Below are experts of layer 16 (counted from 0) of a mixture-of-experts language model. Rows are named router (the router's row for the expert), gate (a neuron's input weights, with its number), up (a neuron's input weights, with its number), down (a neuron's output weights, with its number) and show model dimensions 384-511. Each number is 500 + 25 x the weight over its row's rms, rounded and kept within 0 to 999. Numbers have three digits each.
After each expert's rows: "mostly gets" lists some tokens that are sent to it at least half of the time. This comes from a sample of Wikipedia text that the model never trained on.

# expert 5
router:478476454471509468511548490535522507474489517537482500441509511505492523471534497448521509503468507496529486487503481528507504518469470506507535470493466501515491498480559550456485528507506533494512477484475493520500504510482479486490500458523519576511492507473490458519461470517460517495503498517463463469483499484469474491498507482492498509494505511510536461504511467508512511473523
gate0:501502507505503508521505493495470493489506562497474519460528511519476539489530456502493500498528484515485533528509512522515502486503494504500500466558494509494480474477538495479537502474464499482470496484488475529521469463457528484477479504509486478517487479544521513510477488517520499514513517576520512486473505500520501485532434505481529510486517534490557486458502487509502493512536
up0:488488544490470516551524448501489522512464490472506497510451515480509506527535541493542485483484467512484494473491488495552509493491466462494464512514507500492498513522485521478483512534504490510510501462513486535469473474478542522461552487435489511508516490534536517500482518527469507562518473452474516519479535454527509512510455517463456528492469518490495559558488487519509445505497
down0:519492506471505508500472482488500508513486560494524551468503489536504504481541493508471539494483532459516504520489497486519514489490470481498512508426498491530471484493455515500548519504496522441498517502515489547467512480496538506500510508495465470486459491511533482488512477476511486535545510493489491511471470531464476535503504495516457537517496479460541469488459471499509490501499
gate1:419472503476525554509518502461521541510483546503461501487519515550490466513486471521546540499526464499508535500500508538534479540484476532475477522522471484485516542527509500475558500535508453444491492504474517493484572515494499512524500535469487487476528528454462534533485531492486469444535482529516495509504481517509505503505532529503505498469470457503491512476475482503474518496491
up1:463525483509482524533508537516470488506476498523507495515479475485500530517451482458560482523486485521500532507504479496482513485505468459565532434487504468491498539497515480511510503494486520480502554479483463502509485538438519543507483489466481484527565520507478531477516506456478448495485469497508513484473491514521422484515525491475526494497537505488482489523546545510486507521481
down1:491470492541527476514523482508512503509538500516469507523483490467485496468462493471506495523486492493516501510507486497488520474476457505501503468520471497545508516494471523467480497441513518542493488516479509480504521484485534482504528499524516486517500479505492513501480472475468505494502552501516510553507542515524532461486476471510503512546485468489522512531492504503492467496502
gate2:500469491486449504527521508508524524519482511447488540472569464483498483502512484500510476528472469508480525511471492480494533459451508555472526468458478530496539481479537482491519484483506495521498468473570460479485478529532506499531492492503456522465446471542468448495490513490493484506523511550505508489485486533514517482485489476480528478484471503522515506501423486519442564473529
up2:528494452461504507473466522493517527481461525522538513524493489491491477500497517512522524519502512491512493524517482518509530535522490503504533561495470463521499494510514475467478520468481518485539504495488490520459499461507499561504471492475522443489532479512514517500531514530485464509466455471519495493483500530530502439514517517505547506510529528485503502500496510498521529478486
down2:485499505521497483454526467507520537521492504490533490522508504514510486511504470486501537500575525528430525486470503498530482540493499489509502483487499484503473498561560525473499478480494516464483532518493501538483481453518442515536489499453491490517497506490525498459520514467507452443502516458516493477472524500500457535540479556525525499510522471437452519488491497523492537522474
gate3:503538506490485494491496489518501452512510498499514483479534495496477475499512516470532545461487517541520548505545502486525510501499535611484506502552511489499448532478492521493486490513479469474446486552482461515510522501501503498478533469494496500461514504536489473532503471494464466516519531476521469476461505506501422519507475527516479503518505502507559519510545467483504480478493
up3:511499493475500494521493521529506488506514480500502527505492478501505493505491501495490518503571522496526495472505493475527508497473511472536531483504494487521477513503562528473488450501469461546486474494466486454480453472463463476495523489533544466509487523528499507529501464483493543478490520514543495465501534469497450530506477526546489478501531439526525499491474509465535559474492
down3:496511539496502479494497516551455483523459475512464505506403503507510500525522534531502519481487518507514484505495482479530511465518493547490484494506470476519501471517483503538488479498500497518489537488483530553469530446484475506522538449529551481503544494472501507530538539465430481471458530512508481529482490487510501513515527511522490474478521517538511468505477465535519482489501
gate4:518441510532479501532461511517519481483497506492504465500483527472510494452521529494526518531535519496465497505535504508497510524480503487534509488543517493472538488487489498549530505490527451494456520535490505493474516453497455496511506474479540478493475503484502493513482506493521509473470487518506479467507519515515479480485535516455485500478510505492503475550496518540504514480501
up4:495529551527495514494509510483533465499489482495504507536516525491475495447506495503525516441494503460496504530520497493492463494531503545492482479454516491492481486481513520512480490462514488521516510500505517450479524517560517510497507502506503544466500503461508495555477461499476475541503509503540487487521490473527491472523589504482456500509459461464506471490504496495493486525473
down4:554492526504503493478520481474527495549503500468500514480478503494489535462531532525531529513525482507463498475557468496504453445483502494500508475497521507497460492508502513511468495539503544498481520491563521476497541483482510521496504529483505519493507492494535521484508537471531428473536479476514493540488525493499479432494488472552502480477459503487491501525477500492480541495550
mostly gets: " km", " mi", "ij", "č", "″E", " sq"

# expert 3
router:512464502470489495437465529472502507474506487453469467567520516512526488489534476477494495515531510477489506493450511518480476519498535494499521526516491490516496497478503480522497516477472488531482458489535540509540502509490506487525555560500546495497514502484524481499522525514481535494534473461471453500492491479512521471502488480495500482500475551480466474531480479510528510489495
gate0:490518497508496522487515528528508523489482496504516477527521491494434533513523510460495505493487486487539544517499500502494473527539539520475481460543463467473462523494473515479484514510520463476487480485488496484486472484525469498516482487551450499470469504495492554537541507487482498449503487437524499512457489467478576484488506513534486506493525484512538486485478488508477527463511
up0:503456516445533488478507486540559524512494509489507499529510470485500511491523469495507496489492483513494518514459506528468541502530516490478512511485426532504446483550476547484504481478523515482504512517454496542530512493529501474487504469533444464498477496514479446519497507510490468524507510494527453521481516505512542489491516514525476516522512464532518473490484537538476547507473
down0:504511547454470490480507526528509477528503522487495537538476454524486498509476513497540482545482510475534547475516537515442486488480492485509467477470495485540497516513535508530524503471503531517507483514520460474463466485493500514551514495510502515484475522480471539460468489475487461533524546442533485506526528520486491472489477532488491500523512509477490514500471482450518505509516
gate1:490502493520511491502478499461473501494488533481547432476494537493478531468473457520511470502464478486471482506514492483514530489468505508524537522509485484497492450495517504543481476437489513478529513502482493479491507515514523491496506529499508465512488467499518517490542509509474547522468480488510534469489474509502542505436478498524483484496504499481524479516500498488464530486499
up1:508449482527494501521530525540517486501471483537472540467531469472521493510495538481540533496506485578473518498533473501485462505539500492525517489498522461468527570494515513512518516491538516497476469454524490522457472482461516512525500527464517523489494499527496511549502502458510529515517514476489479524495536550507422479538515515487513524493496522500484477510514498519510498520511
down1:494517498512485502490506517525486468481521491491503489566519526478491489511509539487484484493467457498544528500480495504553510473476474508531520541488514482501506533471501512530453494461518469522485465496511490538462510465489466505493520564504505504500516498472497443479494493522540489509504505503457571549474480437494546476507522465540477555489456560533473484486499475494524507479490
gate2:509492512496496479472494531460556483499510495507526518456481484485500520511486533475490515520492519474489490511517497544477485505465535508514485543509463517514519454514486518499503523511517497452500534478526508444471442507485480504456524470486516440464488508474519441493486459480494500486423477497493484470482528468481543542539492503476497472469506494511548485468486488529495494519518
up2:488516485522494465495477515499521487524481526507485510466488488509476481507470508455486477501539504506534519504509456520486513494512488527511527518514476491508479496556476525487462475511496519483480494466508510541515499456550508510489465478508505471456506465488501529497508490516476513487490515521477491543503502465470491496522498503527532516500481543528529499503502489486475526489556
down2:459494522461493476502503490468475464570452517508528506495524524530507499510504473499507499498486527511442532506461503504478495509527476530490497481493498488505485498490476489527526474518456459467480538491527528523502496463509480544485510502505508531482497523468498485475465461531482532483521485532516468485465500498472456506483516488489447469498534521504494515464465483495486491514525
gate3:512480529508460492463520491516485462538478522543504502522531462508495471497501460510524448509464517486499453484469494502475501481504542515480475520530503515487495454526489481489499504490538503492508500498536509489482526451478557504497509494498464540520545516521545512511503502482429503476605500487533515495536545491425483501527485489488479521478508542495527527505516489481472491529490
up3:498494455510482470543504530464480519500487473460473504482479489455536513517512508462514523498427509491566473471513483467503480496500509528507470508504486486505508454489554519485504478493534465466522516482525505517506447540526496539500476466529525467509522518520489528507531483481490524506514518492518465526545518449497476526479563527455509528550498528526517469499501495500486496492491
down3:475530479517494513509500445476497477499487506504486469543502504467507490542496556488516532489495523509520506548471514460498502486486522506496518548560534469523512473463475468462489488502516494539483493493481502501469486506535502510515472491519565499540522494506464499463478478509522498467483449496508525488533551435490466458543499514518499519503502459513478484508492476466522460510511
gate4:485505527514485536490488520525484516489533496499492493549506473498560503493553524478514501484500529495535486513554502557476526539461552484453536504451516482520514515490542475452503505487473499557488469521453463477482508487504530552493495507486488533498527503516535511532513495494530468467526495493509492489472478498536506519520476544524505521503494496496475518490476486510516493517518
up4:483457481504531510512495499474458499509509509497425521537520533507501491458465476465487559490516503471511476503496513550484487526464514520480474515503487465507511526446519516463497455529459496467500459519497489541487517482517514519467494497511515534525519505522532507481505531521517493507489483447496459520468506484552498508490491505566478495472490538468518472500521504492550541523503
down4:463481454500518479525505490485514510545502536528501498554533509522478487522466492509461520456480489509487508537453515520516509504512528540514488498476525495473519477465508495517539479485516520476470468478476456517457482530490538467472496545493490519518531512463579480484473415507517480497477502494479503482502522481478495545534490504509483497472500500481501485463508504530527532501512
mostly gets: " be", " can", " •", " Phylum", "})\n", " You"

# expert 1
router:510533507542531491604535482521475473518530463497528497480492521506501504527494460526531520507488481520514507550537487496498495426529467508498509542503525502518511506512447484523514495503532512535519543429478493504469453488478501505449513494458484455503477479487538545503482466511542476511514534533529488577519509537509498521516472512478493494506507440500535506479506525465498488474514
gate0:493505497515482478486510493512523490497522540531458496516520482532478541485463474507507508524461486458494536530489466530491502499509498521475552523539468515484466521473542526489526482545500520512514506490497520472488508517521504485491510496491515497479506505506518518509542482489483504446488496487472461528478508442487470489510516484512523515513509468497519498493520503475492517555469
up0:463521520536485509462490520456520498497458525493520528489553499502479502511511527459479490500507457504510506511443505527495535526559468475531435571512492497471488537545491525523461507541545470513508520516527506491523468510503498518557522561498547488479483466510509465452486500485490497506473494516526515489520507507496477493473467477531547531493487521501466466524509514521495473531477
down0:498530472502482477501489538512521444506524507469522510484497483483516514514468529503494465541526472538491445459496515495519519491523535538490513544524491522428453496521470520495483474479481516503545496457457500500499492511479514525511486491511493486559513500518457489506491474516490498523499543488474502514494524529477539489501501503524540525501489498490556495486517547486544485520475
gate1:490501497528486533515515522512482493505489518476532493513535523503498493514463485522487538473519475511472495529509472501526466523491492541517527511477534454487485518494475473461440519524508476511515530511461508496451550472513469498500508467505481476504526496485462504490483515501498520464543542470484503486477532492474501531473503500501489556480516525465505506519464524483507485481493
up1:543504557510522466512509513463478539461438513497571527518516492443509518572523500522484532478504504495509488470513496519552517517537505485517530584518498500501500530478502511557457530505498479476478508498525503483489540491469531498508485496503503512485497507530471510505489493509503469514496509507505516474480502523500477485457457457459511475499506526459477465448496495489500504507517
down1:516501510486529554453500560512513496478459465475477499509484483512506518493499468487496490517493521490557473497485437515507510476504506523529474495466498502465486513540512553480523532510498517491502496488519537519509496509471482506502536467515472563527548469521517483481570507512492478481509521486492493511540485482520527522483492527512557501510518548537503509494533525498526519525511
gate2:506504515518546498489527531476479539510480467546510493510514523512450545503475499497457500521493515480441471526493497525522465499523505552483478505477542496498469502462469489501518498517469513481507496494470483474473506443486492503476541458492511483556540540527510483519475470491528547517514488572509479517513492525505499520495476491528484498517527527484494463495496507477510530527457
up2:526511494503475494486484526509507471527495499418491528427533514472528540537486508526510497472495488518442470526490507537514468490523492517496466475512494511513512490536541506467443506478537456486484531507506508495515480493496472512512482510517517486507475469455513480475521442524493506474479530480457521504515567491513503474508512483491489534480527507482493506521471489470545513501530
down2:503534480509500519511522478492498485488463519489477468544510495555541490513480532520503502523472512464505480512496462511515490467518506480464463515493504467540530482492507500509485514477529506487482502498476503470468488517511507484502541571487467514461461537507544539518476501497553501572496505499522528519431452463518469508483493471487495484520570524520495466470512512519485504483547
gate3:475527472518487510501504469552535520487486511521474517481494471453481487459501456548511510537472473506522515526519509518512487462486506473455496485553502537479508524549469546509512503538527524488503513502525457505526473521500504494493523476478521496458498496491477493462514486508481493506504544508522456520482504562526507481523473439494520495509514499501436485545477529452479491503472
up3:560468528501466528525504502489489534524546442489483535484474465482476539501523546548485477535519521546500523512494508454517494495514496489495477544517513461528514520478488443488486495482491506517479464485469470558467523471515532531522543528471531487457487471494588495522462493472508496489485498501539498552506499517525536490454511465541510481540476515496466487492509433487473492531484
down3:462517439535483475516452530518496497504531499479483511488515514429517457488483489492505450479514496510473530502527515503496520534509520493461483514510440520528473500491519519457521490471482515480501525481515493507484484510532484494478477506474495472480512505483437521521474476474516503493480504482487464506516488487508513496484499545453465531518511508487485520543503510454499471556501
gate4:504512439486508477490538510498517496487552472549502510451505502484478523505507491442501489509496501530470541536517482507530476524493522511512505522478457478486521487485517489522478482567510519469454483519457490507481531508497494505492474526516548451467477518465534473479460514524566523474499521498442516517533477480492461516532529570500494490507535477498421461506542441475491518489513
up4:494534500485514510531494476508509481523495465532500512499485494516509521519495470444501493508486479502474527483489526464493463556480499479574465526468537527476516520492489522529503495548523547497475509491491482491482530513503490515511487524496492478483518516504543501502431495506546480495460512461485494527491510484527494541467510451461512534486548497483470504510482560496485483528515
down4:470530521517456483480516508520522497476511493477463491472487517506480509447515498512485498494511487529475547519470485475503511545503528526495521529487486497517501461427505498510488564517502471472509486476502489516463528517468491494534443522443550480449481499530501510516481476527482524498514494510539476529504525517483545479501576511529527486473507513488477493532508455508522480454518
mostly gets: " career", "born", " National", " footballer", " FC", " age"

# expert 2
router:519486481505512555470460495469495537502473498507513533478514510515486514469438527466498487501514532479476489497506507493526527522539531492508461463471520529506501501483494487489514484481498484472500502521514482466522510495507545502549485494530521483502499534529517514504505490462525492516521449459473598473512479496503487494469538508482526510547453484496469527492507520496486495536502
gate0:503522505491470478488489493490530475498456514497463493529517520503486500481487505452523488519485521461492489478508506481520490526510518497470480516540499507508495474499518467498525490497458540517489508480501496471506489510517449491497486480495534501507490498492550488492492496465509496516463502516517499551500501565514503483450518484468479532498466485474456469510521546471497533474500
up0:458467519521466526480544502462497528496491450511496542485523506457481484484533481523493585453521492517506508509485491487511525488484527458519475528442518475476498462513534519544521491449502560465497554494503490478489463523497477534519464518503472533461515508505473503445525505475454442525480470518517509532511493504493517521503517519489449540502495527498515484473476471487500522483488
down0:524486544473484495499531500511515506501530528458459486476529480483512489475471465504499492490485448513537522499478481505496487514509479515517501466479467504480461507474451541506516469481531510521400536547455489533496496466492484504513479519458502533511485474506475516473493509472530494475529522479500463534488518508499460465451510512510487495497519504551518497467472514495509515474447
gate1:512507523541524472473493477474537506494523511495526502516476521488496466477520519476532501511537468535522475482495490535506546509540514521561513481455501474498526482507527524508532476473496478502510503477487496509501540497447556510473501517537518563500519482494516495509528517509500483472571470497465534499455522476498505520502490511534473483519521521527460524500486495511475493485496
up1:503508498486491513455485477508499522509483517522495463507498515510520495480465518509478492515478482537440495519493526525488485489469518505476473486515490491492512490594526490505496445500518487495472526441454495513469519535479507495493529512508540471479496466496458473527460528535517513497516515518496505534493485507498465487492492489527516493512547509518479519457514529536507486495525
down1:527483503491540468542492487516530479507484490498540483517456517465509459489484425438509471539538520535490494442477534525491464497538515527496516497519514524499516505483494506521499461489466491549529552511523498469485522526528530557509494490507477489515541479526470533493534521508472468536519472466472465576457479541520498494532482475505511498506490514488508527503501507494488512535479
gate2:487510512521470540496492522512510544496519515510481468472518519469479501487513481445480490497492490498477478499496519505501509526421502460530488492499486532485498476490506487504466481521488494491444529516487475540510502497524499468506481484470525555458528478523492497466436500471531510538507475471498528499516483543489470502495545530527500526481493485522546505528473585525531512494548
up2:534455506512522494484525490452454482501493518524513500470504530441478503524521480528544528528485493501476466478490483531462513507511520522468515491469544452533525477532513465461485572504501485487545509506491486476498480470496489527462496508533465503499495454515508490499555501496508535498513471476498502490457498496503496529541517486503481515463487473459519455469474496486481496469478
down2:473492494544474522523501503501533504539490502512467468529509531505524529537515506520519502498458517521516505541486468519507493482492478515480508486510541503501493483504477530504524515475459510491488511541491520498448488499547462491507525519518508473492473528503494514496480508456511482470516517527510480526472508467504483563487518500491480470534512506475516518500511489501514470513504
gate3:474510471491494479496467502497541496531509539500504512544514468472530534510485503521504524477488495528462503493510488463479486468504511515490520515501499471490525469479442467500487524472488515490471520531511506462467497487500503519560470508538524486494532466532514508511520553520497481468474461487476509518510471504474516536502478519523539471495517501487521489498474482546511478495474
up3:495531510416474483492463514474452533482529502470476498531514499487545499502482490458516480553510506460509501501524534543488485532484579495535505503516526540477548472548518494510503546477470524464508519501452508474534490505478474485507477495502514508505517480470460558500518501482517480476501504483518496470514539497480510489516482480521501506511551520484500473540478514519543479536494
down3:506509458538444495494479525525518496464521493491482478543492499493548537503519510500519500467488494512524514544473530502502448464517474500543534476500542507530528495501497481480526488552457506507498540497504514454482486516468565498469480497513498487481504500477489523518502530523506471492476506530543492504555485543524427476502514461507496475511492490514492536451514519536516524479538
gate4:495541548505512467489533491484511491503513458501516524559535491462468480492499493463488471504512488494557464432470474511491497449517460497488500460465469465524476493478486463543500458545534524505465549492511514493496503476468494515488457509517512513511511503489471506505492485482487498491502510531456528466499504503532511521470489489526485516483495525514492549485500525523521527524512
up4:468465482486509508538536514541503520502494521493484501499531531521488512511498501492473507514524532476490455465486445499519539495464511547485501512473524491470491481453501503512501497511485471512478501514493514471557510478507531448510479516495463505513512538522465490528508512472494481502508530521488505530483530493536490508527476465496527523508505557478480495495509553520487505541504
down4:542531479512523491502483505494504491498537458507493514460527483532519522483515523503510524506533495559453478464487562504448448494509494506511515516509467503479532481496505475500476516535536491492533501483500528497475541513475507519488494456484518522493523533476465490558504492558512491538493508525496484512531509534498485464449540507485484537488497495512478470480504545487473518491492
mostly gets: " within", " around", "″W", " Western", " near", " southern"

# expert 0
router:507506529484490478494546483502532503509511515488494466503459469492485502503449569544500508446504480505519501471482511469512533532509461467500527517510531504483517511517474540494520514523483461499530529489466505517462456519516527511506494521488454477470492516499491512492506520515495502493492540502534523437527525485487503507509480500509485523519569513512547527525472539515463475512492
gate0:503481495510483501490509494524515522533513462490490461488530439480482465484497459516487518487526502494530531493499487552517457493482509482478490526490468488504493453481478513498538481478495475430508548527433477471499521495514495489496493504483480546500459518479459482484534518497541496490490554487518509493509496500455484477496504509491460490501465499482527492478508495461486492489492
up0:490526516455520486483537484517434499485508507501495516497514469459521509494484578479532443492483509531487505524533500468510480483516494519513479541452511534523510453521493527540516486543518559512489503467508490514477534520520508534478482465521487467503537496461499473498444516515487481505479513510529484544496515557517512515470570534503504515504505486523512477488483508499501505557534
down0:521504525446491477485468471529511561498494513458549484527479488459487492520494577554488477530503499502452462497492456493494462500499524496496496515518523517503504489490475494466491503465475513486477511505453473470457514506547483506481452459477490514524491472508535492481551493503539474496498516503501482528502489523498498536497545488499452497512473502495477493465482467479516460552504
gate1:493485493501480515519512504487521556477479471495489503526501521536486536529487500466524468491500502501518433455499446487524515520506491490463473499506536524476502487514525514509521513554502498498484501478496487538506493509444460512503542494528521484463459468511498494517505517495476513500437515550502521514540473515512472462473489486502480493507523550513516509471508515489491476508479
up1:530485507495516480467525502461476515480472488490504507513498497492536522528518532561471512506546468470509476532466495521523502523506518485504460474465476532541548512468561479477527525488518490496500485543472493491539525543506484504497509536515510527516486509506514475475481506490550536518504490506527508499511496471463479477481523494484479524493483493466507535544512546519501525479515
down1:545467518461495497503501547488526505537525535567507508525474496493529461516525465500474471493488470532583471494498477496509470531521548519520492503533490515492518502504472520494505503493476509515479498513478529518523498501490451522466513517481525510506509482527523521503514469507471520479481496474489524501520498521454521509496452506469501503479490517511505516458519499486509452517511
gate2:476484513498455515488507459495494508519492481500479552463492549523463512457516510493511495524474495566521478484516485465524490495506432495554510444535493486483531511533492534473539456515536509500500470451454493473527471477527476507532480532508471524488499512484417539543511541432483557531502485477498472467507521557502552509505513524494502541549497466507462462488495519510481527431495
up2:460490499496503485481479516487438537470530448491491482494514500505556501463540524554453479499537510517501505534509517498444501452519500482512524499502472470538451493502453536491499521457460478492518527524522530533530507514563528505529470508528514511519476490521483517495502531486461478492509494470505528498518521494491499457523501537510551502504498519511490520491500511467535468464555
down2:533545481491505533490513502498504527537515474515472516518540496482497501546481468447503485512497501487479496521502566500504523458527484469530534542484532458486508492486524533503521501519484509498495499468474534516514493519479497518461518536465488492508518522520545531487512487500516486492510484477498495490497488540495500484546509491544522530473511471521487492511521507505453515486455
gate3:508514543464486482533465460545494503469480467488511509503481552458511498552535477510504498485546526482492467476505464447523494546516494522485530485483511489500493504520516510465517477547470475505534495480526469501458498496399505499480495529464529493520475501490456512484518507483518503468508490508496486493483496501484510507514499472516491553484488491470501520532463522470527486521528
up3:538503528499534486525506499502527510508489518492514507523538540496457508489512505506498533497478503492500480486500528497533533486477466506474490513484508434507531525496514486471515510495500547457471488449482478509504503535503518518495504488468515521474557508506557496490492469503461502518497507443454494504549512492504522458507518524493470506545509504473500497487495479534505490472497
down3:501496448473466460476499543482504530547484541533531494527509502508473504468551548464519511476521492518501457474536500509490515518507540499481496483488474442496513506490442485500485497478478489528534485541482492542510490541474483493512502471475499517509477496526498489513496506485518481515501446472480468537492468450435506540499453497502504482549517483522503517462504521505457466458532
gate4:471495495487526521492518524460461508555536484523507494513455495511525508504501512541552476555575499460480504522551489472470485521524513497523482522494512521492502492509449498490454520513492497508552473500438518526504486531505516498487512477490506491546437459493508494506512540521458501541519483486533505521452495537509556512468561508487501486517498519491516523532508511500515489510487
up4:491536543514497485499486472451516484501478483467499521500445490529511503489514469491545499526488491498508489510495517488458477472487517515484487493521499527498484485481500490495470557525520479505513513497535455500526479531500480482488519507481503501523509505518530510497466493483504476526475513469528495506427504519501508466480490494461491494497497512507503451491524502495452542532520
down4:529510528482477507524514507521501482531518518460487541491490490470503505547512529532531501524496499490512499490491543508493539445469496494449518501499518510508481532512498466506485529505463501520503508478483462463530535514492503491536520515489507513520499468475493487508498476505457506546521467445516494495481503511524495539469522487506502559509470543500526484527501512528469484516492
mostly gets: ".\"", "',", "\".", "ville", ",\"", " him"

# expert 4
router:498509517529449535478438531506473485505526544549494511541460466525520525509537490505492503478491498549470514506529535444540477513503499504496462441503497494474528498525496480561536526519494536484450489554531517490496514507494454536510468496497496453550515475489469495497508497522489480505463501540493535537497515526531482506526512525507522495414517496484469494510506469520509503539483
gate0:472500493502510532509479516497545502495480531544488522504501483462527519484516396476503510456485458540519506489470468496490447466487480474518490484557509506475527543530473514493543477500485476535474530506488475473472501494513492508469520469499483531474499493508491482519516478544498482479475513509530473519535495488465533502551477470504482521503481521468507464464477492489500481488489
up0:520501488477553489500485499519478544519487543514482517519529513510514480502504555497474527467526473471464436509517500482470537519522574507500497580482474501474479524510502543498506509533516486504470502532511514497507492513469499490523489531494476511481541509500515536517491542496502503476536461542521470482501480490501505483500505538477540513518471487507495514483476455495529469469511
down0:504511489533465503544476475533541475491544513467476495511485534516491552463576487489517441514492548496470517532449525522501495479481494522503498489499483514460464454466521486520528481474482515444479504504498501489492539495545533547504510465516479491500518444539490471502539497539468514494478482496494514482489472533490474511505487481489469528486503521517538494456496502480534512475471
gate1:519522490514518489461524508513484465505484518478492517512541485483472455456501464489512518503514513491484504540475537474519494520505465509495489488497494535496488546508490471498489468477486535485499517493536542445461533476462473454497527531526486494466477531520475494492476466522521498499535529540511519472478494550474500440476480537522547471506495546464505516498490509499494542472517
up1:494497460541489495487467504504530542486522509422509465535519486520568466515497479526509495508505438513450506493514488552528464488501479478494487506478522468535505534517477474525502476505541500482535487488491559473490496482507510497508508481521522468513477492482464454513500493528489510503497479483454511454491523515554499528545494487481461546470515462558499482522483468480543516528456
down1:551512466481520539482508547496471515525491517495503488459491557511535506518559488521467514542529542516471501491472461580461507535534474507492504502476511508519518485510499530490496508515503496496464543531530523555497529498526484513480488470463498507536478533523488533477497543489502496499516508506520479509551499501509495450516509492521513518481493501543484471464507518553427485510547
gate2:497464492515507448511486502518520492426484490488499454473517525486456492480523463482490494480521500527478456555499474472514464485493492462518489467511479496460503471467508498531462466517503496502485509486494492477494498548471499536479494524487487450488503486469509498480482561473441474494476501481526502492483535509479509493449446548484480480474490499481502465503468468464494523451500
up2:491509460527495533502474476517497512519505499466511497504494488521512473492500522472492509536462508494529508483489515504508514476451525515522527513507513509504501484499519517497475473512519536478473512524483444508541448509497493460472502510527514542521486539477548496485529487558502493465488480520465464553518508505500533490472512491480471556529480496531516475483544492520503497470478
down2:515490482502476535497490506484540511480499509474473493484535513482514515535473501546471499529484571528466491458455522490526460495485483477519498509500475496536486478522486499482519479511502464504484502516463420469495513522491511492490467483495514521505502512463505536470493487501486531503540490539450556522482492510483507478442544499536524525522518490485495532494510482531510501484528
gate3:519522448467505456484509466551500513512540481492495539521471538547455494492501508498516518495507510512452556529500502454546507499543500479531489507501489542525488482470497496465522516530501533484501469504454466535463517462471518509495538524517526491495518498507511527488448520518517463505513465484531492498511476473517508525496480521498510487523529524520495531494445508493426511520520
up3:530501456513513505493477499475473507496512497502500493509550511461531508493521499426493515476515502531489500536499501487517496456452491444526504532512494473517481507521485503496505495498495491494493480500475537492523497477522485496508492490517504544500524525446491473508484538500485494505505446509523483529454482567495508519494542494499501523449505515482465533488504474527481454487530
down3:480523529527502502526499495482486467491526514485473535506501493482551443520519436506469533503529510445546488472481510489504529517504534528480486512534514479511473477505480531492522477462480496521496485432494450512485483491493499536476484517526503527521533497494469510519548490484479512519490509516502484457531524483490485490469514522475469488514510527509449472530481522541505531519498
gate4:486517555486483524516513495543492477499467506510508540464522513493491502519468471456531509502449473534482514507485527461455484518509456495519505483522496479507511486502506487488500480504547521499547479511505510467513519535516520537486461483524437488487491519468485505507526437484455522494486487481468489475495466464520485503486484511484529533492482454519485524481470484511507478481512
up4:480515498508463519476489491497522500505470480593467501516489515496483523493499486487510515521461492454494524456534499502504490513493519497543514512483468479500455493511473459511501509495551509509528466476498502518507480525464480493461463525497484462489497516561441481519450491506472509524496541518480515474485488487497532514456486447514456543474491498495496528495528491523469515510514
down4:517533478501552513466511479493442477571485526474512502526444494536477514480506506542485544538488494524466493490462500482474506447471508480512527495537492502518528449503496511514518522511510492507526452522528497496491470509471494492499446525490508494490487523511484504492508478479526528509447520466507523514518489470491484481491503512520504511486502495513470542525479503471475500502523
mostly gets: " announced", " However", " Votes", " Nominated", " wrote", " Genus"